From a checkpoint of a small mixture-of-experts model trained on Wikipedia: 31M parameters, 192 SwiGLU neurons an expert.
Below are experts of layer 3 (counted from 0) of a mixture-of-experts language model. Rows are named router (the router's row for the expert), gate (a neuron's input weights, with its number), up (a neuron's input weights, with its number), down (a neuron's output weights, with its number) and show model dimensions 0-127. Each number is 500 + 40 x the weight over its row's rms, rounded and kept within 0 to 999. Numbers have three digits each.
Before each expert's rows: "gets" lists some tokens that make up at least twice as much of what it gets as of all text. This comes from a sample of Wikipedia text that the model never trained on. Tokens count by the router's weight.

# expert 3
gets: "\n", "\n\n", "\n "
router:499443531531554489499446508488474513470490466549558543482447535556543444522474523479497422476508462551532546535510506520512541515449523524527500460510544526492506500501558539539488446507540473501472562466476515603463479534489536509489562511445436536495482525528515432563456444520459487467591392544513503454499486511526553472565511501457516385494522540456456611490538513496500552493573
gate2:514443438464465483570501504496500544477477565491580544531497473552524443481529495487564520543482502490495514470458513555554541531441502556504509575509417512467564517439493503504553516459504444546473524520550500469458461514546515469503525451599501472524475465499573531566461482521430533486538521453475531531493435516523544479506478411522509524521489479483445494515512439404520545423399
up2:580525559539562437494408539514512447441471438391473441502539473513475454482491522568481535497440503499550518496502507486456468438587568464535489560480554481534469476499533548469487498460516522468450526501553526465544509495460533600526525497474565481527519512499480428464456532459544441519549497437525443466503501473459506496469433576511469526476474481513472452459490502497531500558560
down2:465528467462429474502492489448565530486508506537457428523535518550535525463563468552490484536440530432465485533479565569484466468438519488470466468557483463487501521490455511541577494495440578551465503469520400410470488511447500438551459453530520464474439442583448505531509487529473485544514478500464509481521470539528511466501500387473496471549465472451479467559557504502475508559539

# expert 27
gets: " the", " a", " team", " season", " round", " in"
router:533439534481576491459519483496444447376489485539562495491485503478524463486518501522506547467485497574577582582482505568431526491447508540464428515508521472566468492466523510504456476483483525381485490446482477530488509515481499485493514481474453522447444564493449453548510471486441562529537458461519468431548494483471525469522510515427562435463470458505496529547459527497467552508555
gate0:536500524524544510480507472613545560486516506484556534479590429479440520496489488538580495548478485512567545483448490475492457491445464440528462509504502467498486487474584565516497525480516488462483576493467479439436451448492445570475498508548516528525522525518479474527548427468583484530549532532516430519493554496533491539479462519503467539579481463532494392494556517558536475467555
up0:573500530515406461480483473443455525529465528523507445484548459426509487494534448507488456503537515448529542393444501525499511551490523511440514510519535432486513485511473513514499559554538553543485541492496540495499502530444533581447506520479484557545498470523576529494567517451538590439534469556526480522471511487471481560554554488455561573515538441463500531576525435456483520448544
down0:522519549498519505521491448513481536521445503400518477549574488421471460593490499513462450515557558515459546500479462452527512483495479467499517471484499475530505539490438566484523541506527540537438572504441516489483544466519510408510503476403469497520519530466499470443524503485520451529565408542519545589556530495486434489499503512600485492560427450494534461501525455545438530499513

# expert 23
gets: " on", " by", " of", " with", " at", " from"
router:552474507543550470505512462481490493449432436484543519506385552527502494503488496486490505467479413496455502520482490610502534524490464498483436453521516522509488559491537506504479509563459501457507555458449494506504465535570519507517570507427505541470457472489481477566490441527560482505554522432509529397521487513545481458548508439460531384501522478537554555590526523533496520435479
gate1:460506458562429569450472489519407504497473512510531505494500495485484491448490493534464478455481532573516517503412564531512519534519452565540543478463508512488468465514566508611487512519474534471522579494497377488510464503546453483538503459498435489447503458498451475509510510570528517553551414600465503485526504544536530480531527511498441481446508536526506525538471496549534398541489
up1:537469520496490463550515493456465499504510485460439492508520431491546504469464512452512533496508482503481442533532511450513456465503510484523475441542555503520427520540474503525491479496548469501535492483544538528544474595540535481476483458565560394416534474424553537569541575427447478479533559475499490485424467554459502557427461471470555443461528576487471458505550487520441447461465
down1:418505434542434491476476529562460544528519465503520482443527501579556507561479558509469489523493513494545456384516489474493492526502397403501504507528524529546486544515512432492510537570440541490558491507496456425532537451511487584518492450509553563451455497542491542494520500519516530436500449520500453478522442448533487482524485556449441470520466482429513511557475455554500470478476

# expert 7
gets: "=", " =", "\n\n", " conce", " Ref", " equ"
router:528487516489514457548447455486490559428471505520538481494400573559566507515494483559503471534558469542508539603478485567448500532498500500535491441516500543527500443492529497517544459524496480536446537467473505504503491556535536499494526534464429468472512514477516534566500540508513470530568470435477461454524517450494594417480486452439475453465484485554497558495554554490420568478585
gate2:482451417457487537589493531490552464596513470526473450472542424533519479486411559574496501535440437504522516544457479526525489512494479457536477508522490598486513503488464539512463530458509488455473445413497476512490497514533568503498423465568547507469556487473512501492565526522489490467494477516459489512483531433460488506509448509542535536450579490544571483474411537508489551448570
up2:441577487498506523513503467533504505424454528450523501523495535484453581589546514516399468510498527540463442434547533515442497510511562484509489526520429497461482464447554532467553489429535528487566457506495527479428552529530468461464536503451527466541433535456416493474483463415535499483522543504480500474493435489550504443584477539434544480544500501535500508502539439481481490456444
down2:417515568467506497511501454526465543461523476499490452479585462497450480486435485545541541462416546552474523466489518550455505541583496456507483529538444514497459421502459437465579458511472546511438492415463466532466519523472462447548492507514543505478498472516517440467512516446516541557507498490510561587489505492456501463555474490532528468507562542511548550461524439607457469455497

# expert 33
gets: ":", ";", " ·", "us", "_", " family"
router:497517579496503436500443445497431486491435478555544495455431509569572506473522476509519485450554525550501519608515476540527504555512496528555471464497465565495455552448574550507520549508496489435476471420490517515435544502586525536495499486450510557527502477519539454523514490582522547501583498434488534516516472424517537439537526460453525468497506445530515540522558464498527523459534
gate0:436442466485476507523471462512529513507461455472544471433412481491524502518436481493398505495568445514557560488484506479566566504538476553461452540502503437513496470415448502524517478483535520499528503471512502483503440536570505496494531452453563496514470503460531493503455505563543555478463539562463505532470458509536531579542511523503474464489488400490452516636452563478453470499484
up0:503451460541459485583502476447538488450516494452543499497512473512582506463540548514575550488582537533457528433574478439497582542506509455529517488415442483541518486408527495510487482481487501522470491568454505508525527568450410501460477520470551466503481508494423507488520511435567465451491543538554422458496487527539478453492483498536501460442506473507444497482469396532475501501517
down0:479535485450542479531597514448489512492498530507525436515546530443476499527571469460433572520465459484555453435480524553480556517489502529485510489534417544490459456499495553508435508508525581518479441485490541562541529442550461492456478456464480586486453483555515519511544434483449517548498507483527511439452423516468508468529551504493505464522583459530471473419497443548508415515475

# expert 12
gets: "y", "on", "ion", "l", "r", "e"
router:509448502516550428486486483513497441525483434509497484416438537474542499471509521464539456503483494546526544533467478570470554494487461502497469517552453561502497542480537505476472494545505546455567463478453452549502491498580510473483533498444513531473479520454486401530473473527503566428604398481500433455501519409493569462510510449504527430429509477470463549544555515498503505454553
gate1:514535472529475455445453439519475583544550472457515527526466544533478557453574513498558436502522483513533530624510506556486562504476546496555501590559505511463546502481515402535447450494504542472505496486555526541525525530453583494488520463395518485470530450456515535493464495471518435446497550498536486483555494564487559479521464450484498511512537442502430533549474482507477537504523
up1:539504560492515517489472488523441495525495516457465520523487477497484588433488505519506450499528479428545486442485484469497522491492538526549466469621514405526457533507525442499477488559502569439448489541524414464535530495397511434492542478499561522420480408557507514506429494496569512521502552475513465511520578537521495499498468470473499489472529499511548572520518407536552489452485
down1:534517512590476531452478507539517510521529548524476530500495461500515477464459450551473506492539535479486494480585412547510524525546500537601482491524485410498573541497462446528434531514490575482456531518493490524554491456456526489470559509463511486537513535495503506474462559576597506537453561527494537549475537562469488466396510523451483545469381470543457500547534510538528503503477

# expert 39
gets: "n", " University", " a", " International", " his", " public"
router:511479525489525461545495422536507536431498448503526470412473479506548502517553402535466407498405510522583517604449440516488486542458514523560464466501477501520468519469517546485524503515482485500487527465525480527545487481522481537462483413408461521520437555461536514528508428510447504506515481507552488533466487435489481456520485441438556475457530460521442546533532493462460567466537
gate11:513450511512488472502587537481478507501577502393572408508510416470505500538525501524506450509540507493558458494475541518510483459494506482512428519455478484461531463491573498569470588476561490402534435533501535495498394500466481557494577491511487486494491508525478534486482460513446548449546526458512562426503548516531466465493533486466542495462440520457530541491510590477491460546508
up11:504468521494431487503484528500487517485481451455517461409579539491488577489473494459487518469529493529479569454508483537533527498517545526447544532585453546556523552523531490471491494528493507508409532549499539610565472545509548473389504496459584462484589495470509451492491492557464497494445576472474495516427508454529490507484509461476485476507513503514488536463419478575540459503430
down11:557538512512462485505430499416513535499505542423406538478508544503492418472493387474505562466462455502502479481473518475444510486471501567541517544600435494517510467523447481502497503523447475428443509465483591558518488537439550488535525528510508463492429465502525510522510535541523529491491565523538453516459490558499473559527502544534543518572534423537542492445530475517512449513448

# expert 19
gets: " film", "\n", " album", " rest", " Sc", " sc"
router:454448526435518457485499516453447446395455490539487486479459483524586477495556495518510526528497466501554576583487487520518521533490429491495446430519534544487489521533560531525462512503477518467535589469499515575463442502472461513527544569447540535459439507461427491542508514549503441526583492493446447420461518434488519462547463495478535423512501469547454517537542464523506506516519
gate0:448466544498512495511428450462458500528470523524553545456441544568525519575485528562521435467527516515461419529582502468426487457434441531498541462570605525466499516520532518506470547473564549519520511541541494508534469446522527469478523503494498470567574516554510568514471578493562487541460457535529518511507499490471510541484536530489505512494550459431543549403488543521456520523485
up0:476492486454563467548511505530428551547443476498468476473466519504489521502411485524519531498531518505490498570524513483535528515424410506443568512524481454451424550537498511509547557478455479458454489510515454472484517397436440525465438534489558480464454430557534543460501529467503481534542486482574485479463500574506467547536520525551534499513609490445453538503515510422482526491454
down0:441464552455501472546467463509484496480463488495441507488444488438475452444458494547481431571438470516517482481514511453589470510530525469438484521585493497496469490489484538560504560510412563429518471460486533411490447449478546536532515495511551494477456551546538578438473525541464476511472576479450446504492490577532476526425542491516499496461506539474504475575509485498520481517406

# expert 4
gets: " and", " or", " but", " &", " /", " while"
router:538490506513553428475413506459485510469445428547556524460474577514463482541537511484526490471564459552551524530469472608554513489528486511531427468521501508546481502507561525513483500508473482477491506449535463501476494533500535495492580500385501561541442508518515483521506471547510443513506422497528554455499508479547478501537532470448512450483475447491425596548571496495491601471547
gate2:462522495509537524478558505501502437480465485511494493451507563528583490517566441551534537474498515515540491564532475550497468539467427518551497456493517542434508463460480474490436508494474478515554508463487400552494528573543569455465531556473386416475553506492474490537503546541536416463509499515485491508497484450464501576479530434483531545583529474515489559492585458487462502472539
up2:565481536500506452623501483497507478513502521510485477512517451446532491429509540522456445563503432538473497515528490498497514520489515486441462608500477493455477519463569438465522431549509479493496602454543547497483568463478493506544488437456492486478477571516480468571476502512452526525483543508507558477570459456513533417475484484439445436490517495502391489540483529495527550425504
down2:530510482416457471509582528600516470530537488499533548534467470487565472530500449554566489503505481483466495441513595488460547532438469510478446509550422583480510529510531519400505446496511421500500534447554509443542481510457439472569499491508478509511539579516449477552480460519471510512493488448440533511539558523505496577466491486478486490406496508496505590490530483518549518489490

# expert 37
gets: "ly", " also", " had", " be", " has", " was"
router:528475495444492441518433492461462540462467460555571532524470576546492443561572494491540464410504460536459519548482450553531561508523467527523496461509552518551456520478530483547448490480539509483508564497531532566459431488519550472543553504457531539439449536506500488584513478532480504465572488498511417469440545464518520500569530466471525412486529484502516505501538530496468564456580
gate0:439493500445461501504522524473472479539516564454530544499491485500492447476520468482428453518440485441467456528460570444526477483506477502443554507531524546460476460479490517499485526485528507511489484393428522552479507548540467460533486388506553502607434525512509529498508441521504458386509505445491500446463473501458464538560534464491482480529444443546532577506437435482515439500538
up0:452488540473529447512435495520455416428517434490452439544511472485430485513573485463506522480522536449513519477498504435469448545498506461443568562506486443444498521419514508468484554523540568512472448497481418487468457522510541522475501504471521464548483555472490581481525492491502447540461550479485523462496499503432461445496597501476524494511546458525553488541412444500450442421504
down0:476467496493514478468469468547481462506453470548532458531477506592462549501540491533447467463496535481463460452436548520443514519574508481501486540499608439475545501500502519539428535580521506517487464524559486385524559460466519568529527471461508463434457498544519514438542507453443498475456516446466515487445522556532527500452556536527505460506491506496516472592425439485482550453459

# expert 6
gets: " the", " The", "The", "the", " entire", " nearby"
router:514466539498513478460487521459448486497479473527551478500386521564534483475484464474512443490520443509522536499471480577527519541477495490526478474566521542513545558495573534471517513508567537413473535424477489592487509569539539518501499523422522542479456564520514420589451438545520513469529429480538478395547471488476501443520512480490574449514463460505492501479498503509448530432522
gate4:460469509460520458544520491533534474515479481534464484436536441612559512531514499577474498490573527552458545487519459506397513570491553476521484503460453505468517560494520563479469511443487546473469490426437464493517535561501529509504492560516457553471524518449458453520440550524556489486478536503537548521515583418466513556444487500507447541452454521488429517476478551552512513457567
up4:470463444456527497494571538494487456508426471505494407491526429503508439514537485562469413396559495617494531488547444410495527499471481457555541456442437509475499475506469545514507523469426517513469495441485491461473562471466493546524526508547480549490486478519453520462524486442600512532435498513523522455470514435460499491464501519506461506481461537460483493475472537458527463443544
down4:456488499531485521556435534490553486541509449518413544542479505481431513550468504527464496445452499459499531396508526496489457556489488457552394512544491495502431480473510522527465545521522518490521459434485487446468485527579534450518395472498489441444529490557535458516486469538492408468474445556528512511471538482546488467455542504494458567585608494494463470470513476501502522496491

# expert 44
gets: ")", "\"", "}", "]", "$", "'"
router:527455530494516435458462503459458504466472511513542543493432503515558420496465490534520506480477449543535535527494497557495500508485437507520473447504547600518467514447569543518523499452457500433456491496503524484482503524628567526468571480460457495479465514498481426537482503566497532528603454500535453459489483478430513453491435507476531413492457445479476557521493502483464549484596
gate0:477488506496475515476499592438454465513491551497484534410558588481526530523509533448524493487481506460463550503560467525504491562547542480483428384530456518453547433460453479535555459495511515481506508516444462489530585478455477477485471492551554525483499503438522577489498476417492493525425485538517429477511520507519591463568496462511463503469435516496546470527515448506543481415495
up0:501453504483483533459503552448457514501488475551471492560507556525519520524492486540413476532478518474392488462521493528508494585472549466509453425577504500539581441517496514567495489531508533471511549479506454473494595509511527427495495525536528534513530513529475508472525507504505454467523451519507450468458540551569541494586458505497492503514461505579543527547401402525504449429569
down0:445521501513532481463488571510558456460477491495548463505447520433531464458522508554511538504501459506511452500551543550409473572465528455446473502550452514482537524495503548544516489510479516480520568413531458459507549433478543482520476551480573475565540514540464543529555434517490457493511542518571563467538553545563455473588504518515461459520536504521514435465398538448494537508507

# expert 20
gets: "|", " |", "-", "\n", " -", " Week"
router:561491516506543452467460515519464461477492437470561545419483565565553491527519513494530476503463466511535576602476481617460548491459482533529495476506560540549471486518562488520530485459487494434489531497498483512442517551527465531548525550433489565529501495553554416543478488462542537501540472493490529435488513511524585444517529508428549422478500439481521522484470529514434530458511
gate2:561541469490476472496481484434572469469475547474455542498488539549554454506507479490454438568511502458564472461521500495493565494516462513509501503488406519550515512510483551538473535432537523467544485467524493534544435519513525465630487445493482564516446470466441408505536474496501495446492428477421512571507503424471439510455526457519499496509530576469549491414474473514470472464529
up2:482474515515558416490475529462517483508576518480533507551514549456530416516545462495504460551480552477577466488541508429532522474455448508494561522540496486582508520520491479559442456482547455424534463514502515473547424521556509439503398522507512477472480500501463502504492540480442555452488484524432440588525487469504459549478470492449549525478570561459516521432441455505479491533559
down2:549449513496417493533502472542463523487550478527478431484496532544505528454538432468372481479546511526522444483561562494534497580502524474499533483502455528502488375524467561555552478520516455491498511573465457438540473531477504549518469559460472475453523527466435492510499492540496493482487615531572449457427474448516567508518459479489511518491515466564466549522506521539510488496509

# expert 31
gets: ",", " –", " ,"
router:547486499495502468498463507415476520449487461517529490489413513529513479504579502468511526475453477557523512485488452574475446496501503525510461432501537562516416526534564533519529491515524553507481512409466425481470497561538508585521550513430474545513434510520478472564424478506493507474572433472523545437469480473507529458484492475541566437525501486510527621546505502507478519489594
gate0:518584494481529517558534538465469473463474508492587521445498556507508529397457564498503581528515479455514475485522473420478502489495520500448509478497519481491400450515520522459506432549446513412451453467501503508432531579518420534582480472535444489495505487464563488509551488489447529585507465561534466485469466495527484522454544589494483512441538534474535497478486510542474524554482
up0:514469500509448538533525491593599523504506469512473560445491549427548492434516537444491501400456514472513525465500558469520505479467479513506460493463489465517494456558508509442490582518461514527598488502515498489477575528548491477542443475482576435489486482532479521482446497445521550491549482489496472515545562500553437511485463494438446547559522531413468453480488470505452545586544
down0:492489500531515533516452495537540500494486500495487484496493492467522433500492417488489536474490377517465514477445496596489493549455502493486546526469499415489547452473455563478513571542564528533557488450479514496538521496505516476446499525439487551589478503472549484499479570462538429477488547449477445556463528456515462465498466590414481481525602512476550534456481533558445461540535

# expert 41
gets: " as", " that", "°", " a", ",", "″"
router:521445539534500386489466457501437483486419454545536550472438521585499446553507469452473465491474435499498554570499535526515550521463478471490519480544537525495457534459524582527516472472459523473483550457501496479424461535473506506554507484407469561442468553582468453523504519475481491545528524476463538480502490446503497509469504465437560459522495484416489557529547501525538553446563
gate0:460535550480500464480518544490489485444504464498475418476477520472548505536495496485466489489489547441472541495500509509523478466488469568601481486493490480506539430458529457479493547499593492486473521479512447555557462456423541512479456432492445444465559472499463431524493565468509564495581487425427463510441486508485485499462485368531560474482525508448496501583510483515446464430487
up0:478525419517529498448479512473489507415481476567455460470493540410564454519537481432546492495478496486535511500489460448490486484494460497521498432491470478515508478519463486491422572476530556523551557438479578528459429517468503440518486477496517548535518457561451579472458552519490502570431491433515460532437513565470570577497479516541521423468484459521505495463539539524464469533438
down0:459572432498596481467508483462447522510501527533552515488520537452521476503525523456391472490426541438514441562525486487579453491485500511464464518535493517510519470490519429473510563458498471506529563462514435480449459487470516536505543538435507514501499449470613555482481484435535460444499502531465424460569449482525418557499457503462492555473470557456484475479525466506546500543482

# expert 35
gets: " May", ",", " August", " September", " March", " October"
router:529459500487544451474490542495497471489540476473543487479433484558543455514510538479467518477465450550518477610488442569537535476474515481489421463563518511564464476470546469550589504466508488485538511481450520502472494527528612518538456545415508512452519517464441465550465555520488443501505407501542447511492506507461446406571508514456553450494551517506541516474522542539510560479543
gate0:470484521477520461491457471495576426493512535473459444500507522583488490400546517530444465524422553501519472459449494542506492483418499524566476523500513535499467520489510521547499457525498514499464488532490485593472532476528434476567494525478458491535446453460485584570397520495556441555500527543445416491527554462515467436487522471514446476426491472510591505524525520511473457513470
up0:526486463505470491541529502501514507521501481437456467490583419590495503505526479492409460434521555442464488518466554527473586474455523449505573549414459530535523536461523486455524472426429516527455495462576544451538525518497479528523477511508385488494432457481529502494479470487519470502428497460496430474487498503525488456471465462453495503522519501445520581462451568462451522536523
down0:466565542502551537504513534535564471526487598470494489456513569485507488450506580573475485575498445504489503569412484471545486650524483493550468449510411501530514501461495502513411493553527535498482531475498576492529597517466463469457550440522499496543486457534495518503552490555520500525478471500443502456503481470558516496466515489502495511497450535582518487498495498495586498501497

# expert 45
gets: " of", " in", " for", " after", " during", " under"
router:549468501469536461518474464484470505449502407521521464448453529549596446457529474532534511482464427534509564504429472572506477496460423515462476489546498498521448526511537504491477504499477524434478517513461454500536479545535492545480614552438487510515473549532527478506509450558568464464566544466488506512521523504511510464559539468477544385478538446499561558556513505536479539468572
gate0:491473567468488543490497542532521487513541487467460420448517563555515475408525502478487518578531495536523593449500478492431417536458489452506409466487508536479500533478460488583479504567520554520455471522460464546490453524556525512510435566569470455523470489488486468544456519469543531491438459450487482489481448424462522423545486505522541521480571594542501517502535495512505497450496
up0:444521551496559502556506530530486499546458430457446479495479550496513409475532464472518488445514510435498520498445520489464513535510544488488444513500506468520509492518530517524520506556541561495464481528528477499534529500488475481506539504534572441415456493549457591588457589484520501434547510453469498425483492478475515457422511560405564444436511481478468508606516461481468499487560
down0:595477511464467515502441499484514495484487491480392527509570499499406473504516446521499504456520476441517493386453504552523502483540517554487473521483464469495489559578534547461436548531450478496436477487534545481478511539447454470469526477448471565512485471414489527453515484510470531498528449448562521528485519419471534492440520522525467494531474446523562511493465567513571555532585

# expert 14
gets: "ed", "d", " up", "ing", " due", "ted"
router:477456509471549450470490460503530462506493468537533513541429537519540541543504478595513529498495470544512542580530391556500533484481550544490477465550472501583511520486564514463500526488505482440452495485500411519521514502520516488520517518424501560438400512448473414549462501496555476437532505481516477471504501459480455497556527472425513410554486483463445516546552529451514556453533
gate0:507494497550552523408508546548550524452488452521541520554487518492568480537571501576539552514532575528484491544500480414481540516504421433508501530526503499515461556491480518536553464446527502554437517550519460497480492538440496511474477533424529507461465531463462487454480534540515512484551452520467425434531553473542541499459462568478517533534518539491569530470596488588551471490475
up0:604516469492467430472549567590503519450481407518513447550544495547511503524473576509527502431477531532458475546564482539490525493496490480510470579483442488547488472546537544442547457502492463547498544504520511408550502513444475485455466465508508519462444508469524555429496529507548466493506509564556441524471461450501480514471425484424523562513529507520558409546492517489514504489530
down0:533498526484519438483454521557451471503570562489438539555509481526500422515505522471580442474488579492439487572564497461461457468532544520453489590538449515595568529529541485534506549566553500497478479527498515463461493462455525488519515465533455506540459482507519523520485507548469471541445557463489535495391559554523487559469500493512557522543520502484506474529593547523534473501450

# expert 34
gets: "se", "de", "ing", "ne", "te", "ke"
router:471517506477500507467491504479429507526521436516524487508491470507565508462483504545492475497459485527488580550447479635448523555460430497486479510517551545480489510437552496531516445509518549476492455478466519490486521539491514528488527510438446502474566532413480465536443445472508434441595472461470436425461428414539513479493503462492536394486535475518477501510556542470500522428499
gate1:557535459504505479511546523497491457477579453496461485502396485493525490471437538563423440536516517510443455512496512510562481455516487552502511504493601488503563482549517534452457491476535532514504416490541486464469504530512486442388502474435461533539574578442497478510531516524432447530502469533443433541494530439504464564465504566544491506526449475487467525496558482523462530558508
up1:485469509463491526518421492479503532516517494559485446459545424483492591490538489461516529546534560477488496482500452490572491456491472498427539491512521467525548495510509391498405538499538531452429436378525533542542514495546476483482440526492513486491533489545455435545471540534536576558487507535537494466510535470463557527554472535511568559504538516548447484539485467449555522493451
down1:518465458462485487490515484477513489476518531494530447477371491524492475518481467531513430574477532534521540506469492607535496479531471424470563506559493526483521521444464504476507426562570559514493492557509445499500466423522496454528479533434491502516581498545559502462568493530545481481471534479506550526575542600472511475563493454448528553487515495428546519524434505469483545452504

# expert 13
gets: " was", " is", " are", " were", " It", " station"
router:492445568485572498505521483496395526465449461502524506498398504556522492471533458474503483468457512537497555620463564533559542555524533508465514496560478525549482486520583466581479527466459510468435501447511496489506501544505516507492511445492483571526479517460480483545520440534495503490595430467481464460480504490491534490510530515455506446556502494496455544568589409490460541503506
gate0:501474520507445537444503440496559554507549494478489561493449566502558518482432521538468430497421465482465540499564520410497469514495467546492495536469514438473469537488487538482555519474454452530482487479483429502524403531480574546410494453541518452426535595449491473562553473482504515500527521537532595500525463492455474511544517532548479451548469559531517520562484469517506514483493
up0:457481450497537473572495566486455503483457509533493532550523544508441503508487505454533581507474526495609474561487577502484465441521496517480491467544542540518447484455515536480532440497533562415516479456510484453505545498505544489539576462491552551532466449523434493486476514517446424515567457466478462500516462534465466521510506420497583446538507491446520524499474378443488526449516
down0:507536471501583505447386572484522580482464535561529431485457528478483483505518480494443521505442495547558510469484529561517537495559599513517461474537539542581450560558504499489527534526523581561512522556513500478490470450467494467457506447526485553530523515520442525473519485594542499498470501423500477551439533510513519477485503491555540506585492549457551459502451516523458476472523

# expert 17
gets: " a", " m", " its", " t", " large", " small"
router:548518603494544483517432448505460462413454487534498508464439488559499462536501508518460486447454464578554528587475509544521545517435472569513461492508538552526498533507563548497467441485493481446486527464479510608477558516584523481490489464488497546446503494460526444523493497525495489499567528483524534461506506438473537465509539501448483432512460403516487527554558485483473545465568
gate3:462519502521483474477501480522482532519571552471542476546485483564560531516489453565433417497464584480505453501480443542494460564580496484492515483475437489465524512486467472435495499512520397531548549554439512553519564482458461447479508467553593550504548536460497515456475517560489513473507518493467507456486588512509492555536465583502536565511527527547503492449542527579567508504528
up3:477496507499473503434492495562522527547625503465482519496555517495480520445444454548477470480474528503423459500528536564483429534487551499522560489482571524444446441527462538483466519517540471578525464497485563475467470507513498542490493488535430505488477529488511486487451475488456436474469548435502525515413498532491509554496583431438516571539540534410551555527499525427500441533502
down3:475542481422549471571472500532439498525469513496456505527511502448538499509515473483493530493404449488447493421457493520481456531517449495574432508507523579501461502577517530504547527481476529523529556475524542448537451444565528524524581547487506472459542448452528508536495568483473488477477541500528580486560456547480464474499458504446571504579538546459471568508589519562519517494545

# expert 40
gets: "-", "–", "/", " un", "_", " re"
router:529473481464580435510431439455457460477534398490587507503432563505551460540492481532543549550515482532461520637460460512473504474455506524463512507541508557523418512489503525584473519534457529479459534455493494573479537559547511515509514483465520530474444522499521436536472487525521497526498474466532554507466539475513529477528530498497573421473524465489547582469557506514505481475554
gate2:498508466504550505550496483551462489422538489538419525442473474490426453573535458519470471447508475557481428474472496432512508501500470531531561500553466464503497528497525557489494486518526459473499499521532545479485436486415430572571540463449450536470430520471567516513537474570537507516543559443516500565510475565517467515501564490474553520538483497504520455511530468569589582546499
up2:498479577447456491482496580501538442558448447428552493492479474509577465488435494528532479542502498495521512622555481515499537515485487432474531445404502561504507477523514502465546496493440531529503510497471505486537525434579508520472472517511558500517514483464437501542448579470457501477407518501489497438528570397485486441527484584479475518493483524540515543522527504468429482502478
down2:550467475552537430535466525511537528469524470518499499432580510549486535488444451493467525496505443555573545446476489674457490507534486529553505469488466492510518469563524449478521480430496481501532504485531516445439582543494512474517512492512506515454528524530523573528537448475494549464539500556479482440549464521418488540454510516420518510530559498499422487535465502548539490459479

# expert 1
gets: " 1", " 2", " 3", " 4", " 6", " 5"
router:522410532489520458492510510550482535483492435554587462505429524556484486478488527541506477424504456545534535583421471526469516551463425499486457439532533578492451489433536466498519504479495465416473538406553471535422426517543471464518494584446537562517520538471506488512482480458525547472557510498563506455521511483447510489550492533451516442516516488492503533525489468469497551482549
gate4:519464523558475479557545452483501452446449499514519552491535495525505527464513453461463502511466472503540503466540479477561499505568536469499476510501527492583525415587490387535502477496548468531514510499489417514537523504504541548538489406482499599470437496512565479517506577500481507503539441564451523574483463461496447521503406468520487525445569493526554541506426548539471499497520
up4:467465445509491527498545524512528438451413486503458560474534493533520502557532445493520482445483453534482529460458555467520523542480514526510469459463486518552537483531473469543539477527498483527580491496546485534584495465592575524516466506491558602463541485463594492550484550499499484478556510600524532467490568473522465542468458487469524523440490534524576516478454548604478461484474
down4:517528498509460494567479504493530529465519433487527489461514510436496504432458437519482590530578474480496497496477549487519432583354491502470447486501471488530489487502481389479561537571561483475461539506526553585540509511548573535512433498481571488487555483519535560525530507507522561477548475470514494512550504465487472541527446520491533505583536557448471461495506477490520488465480

# expert 5
gets: ".", " .", "\"", "”", " "
router:479424522503579401435481481467534529488469497534529524422407523522524453531483530569484480505516442554515549531466446543494485498481511557480467416536522561473480485444543538527507464526512478470504532432466502511468518560558530550498506532472503554498474521501518452504489527510530503499562445509523492456541491445522509466579554508433536459479561488475485619523595527494441498497556
gate0:523453501510417482460523534512447479541528449504576513523500502491467452487474529449575496512500554510461469566443479481449498527481597517476539498599517597402512415496514495564468512537527557518517458511496450502443429467559563468450451480439508454521547548505547525484511562588467520490500498536494525547511456506499535432471517463417486523475514517527468476464511505549486489482474
up0:587442570519599476510490515491493483494525507495454533492440544473532489513548475490523490476462547505441596571474517430488520535501514523499520495466514522501484520481540507558474446464538484508525553467473476427521504526504537416522429519488462501480517467524553435465464499518465464537516513435413564524566441520496479439543489434508509490517624502549534532473560547429494550467540
down0:530551438536456463582531509509459407491443500503529493521500453558572499460487487472480506523574547445485527545518468443469491476506485538501455512454435462521596504509564499475514529438524556472441499458519485480478512488538465514414523569509532533492484484503548526433538510570464438481574521479505558439494530536506521451460515403574537579551516486523539555509517505516510527482547

# expert 22
gets: " to", " can", " would", " into", " will", " not"
router:515464520495556435526468437495437512458432458565501458480510488551566506451527453505468462483537484519468576584527476593515528543538486517515492495562473515492452522518554535466451519506565409440469557446509437587544458570500477478482559513489490556463463491533453449567509430526493474512541467462505526487501523526495510488531523465494491410473456493527484520556488550520472589480512
gate2:537464463548519526525438492565539555437530490502577493516441496490542429469423538505468487415516445558477461434556555518562575543495506544483551515517539518430527514508551527517480493438519478502525463472457491504504543522510506453439539517506483468475460490508467501497405470463466533535492559503488556479610531484534548525463453519576518446503471511565510529459540452539578468514486
up2:558484476441572460556515472480473477539455480496439458496485548502482449497530488531542494519538438458437493542533439519514529437444487495482563457472521459521474450503527536422575454545507443488523479504475526522503490543496490514526513505519550451467501466440552562481533473505539517503574466418472415471471461529435526492438482487484554479553603502593578521489521550453554534469496
down2:400459430469449479434489496524532510499470449512484500493447533491512499571462541513507460573511573488521512454484559489458528515570481472472465541574518491537438424490412465508489483533531527466504532506531431490536470473482522461556480505471468537463515526507550524505452491553511463548422499518508399502496464496543432445519513509450499502509466501396472445446525419552430532461491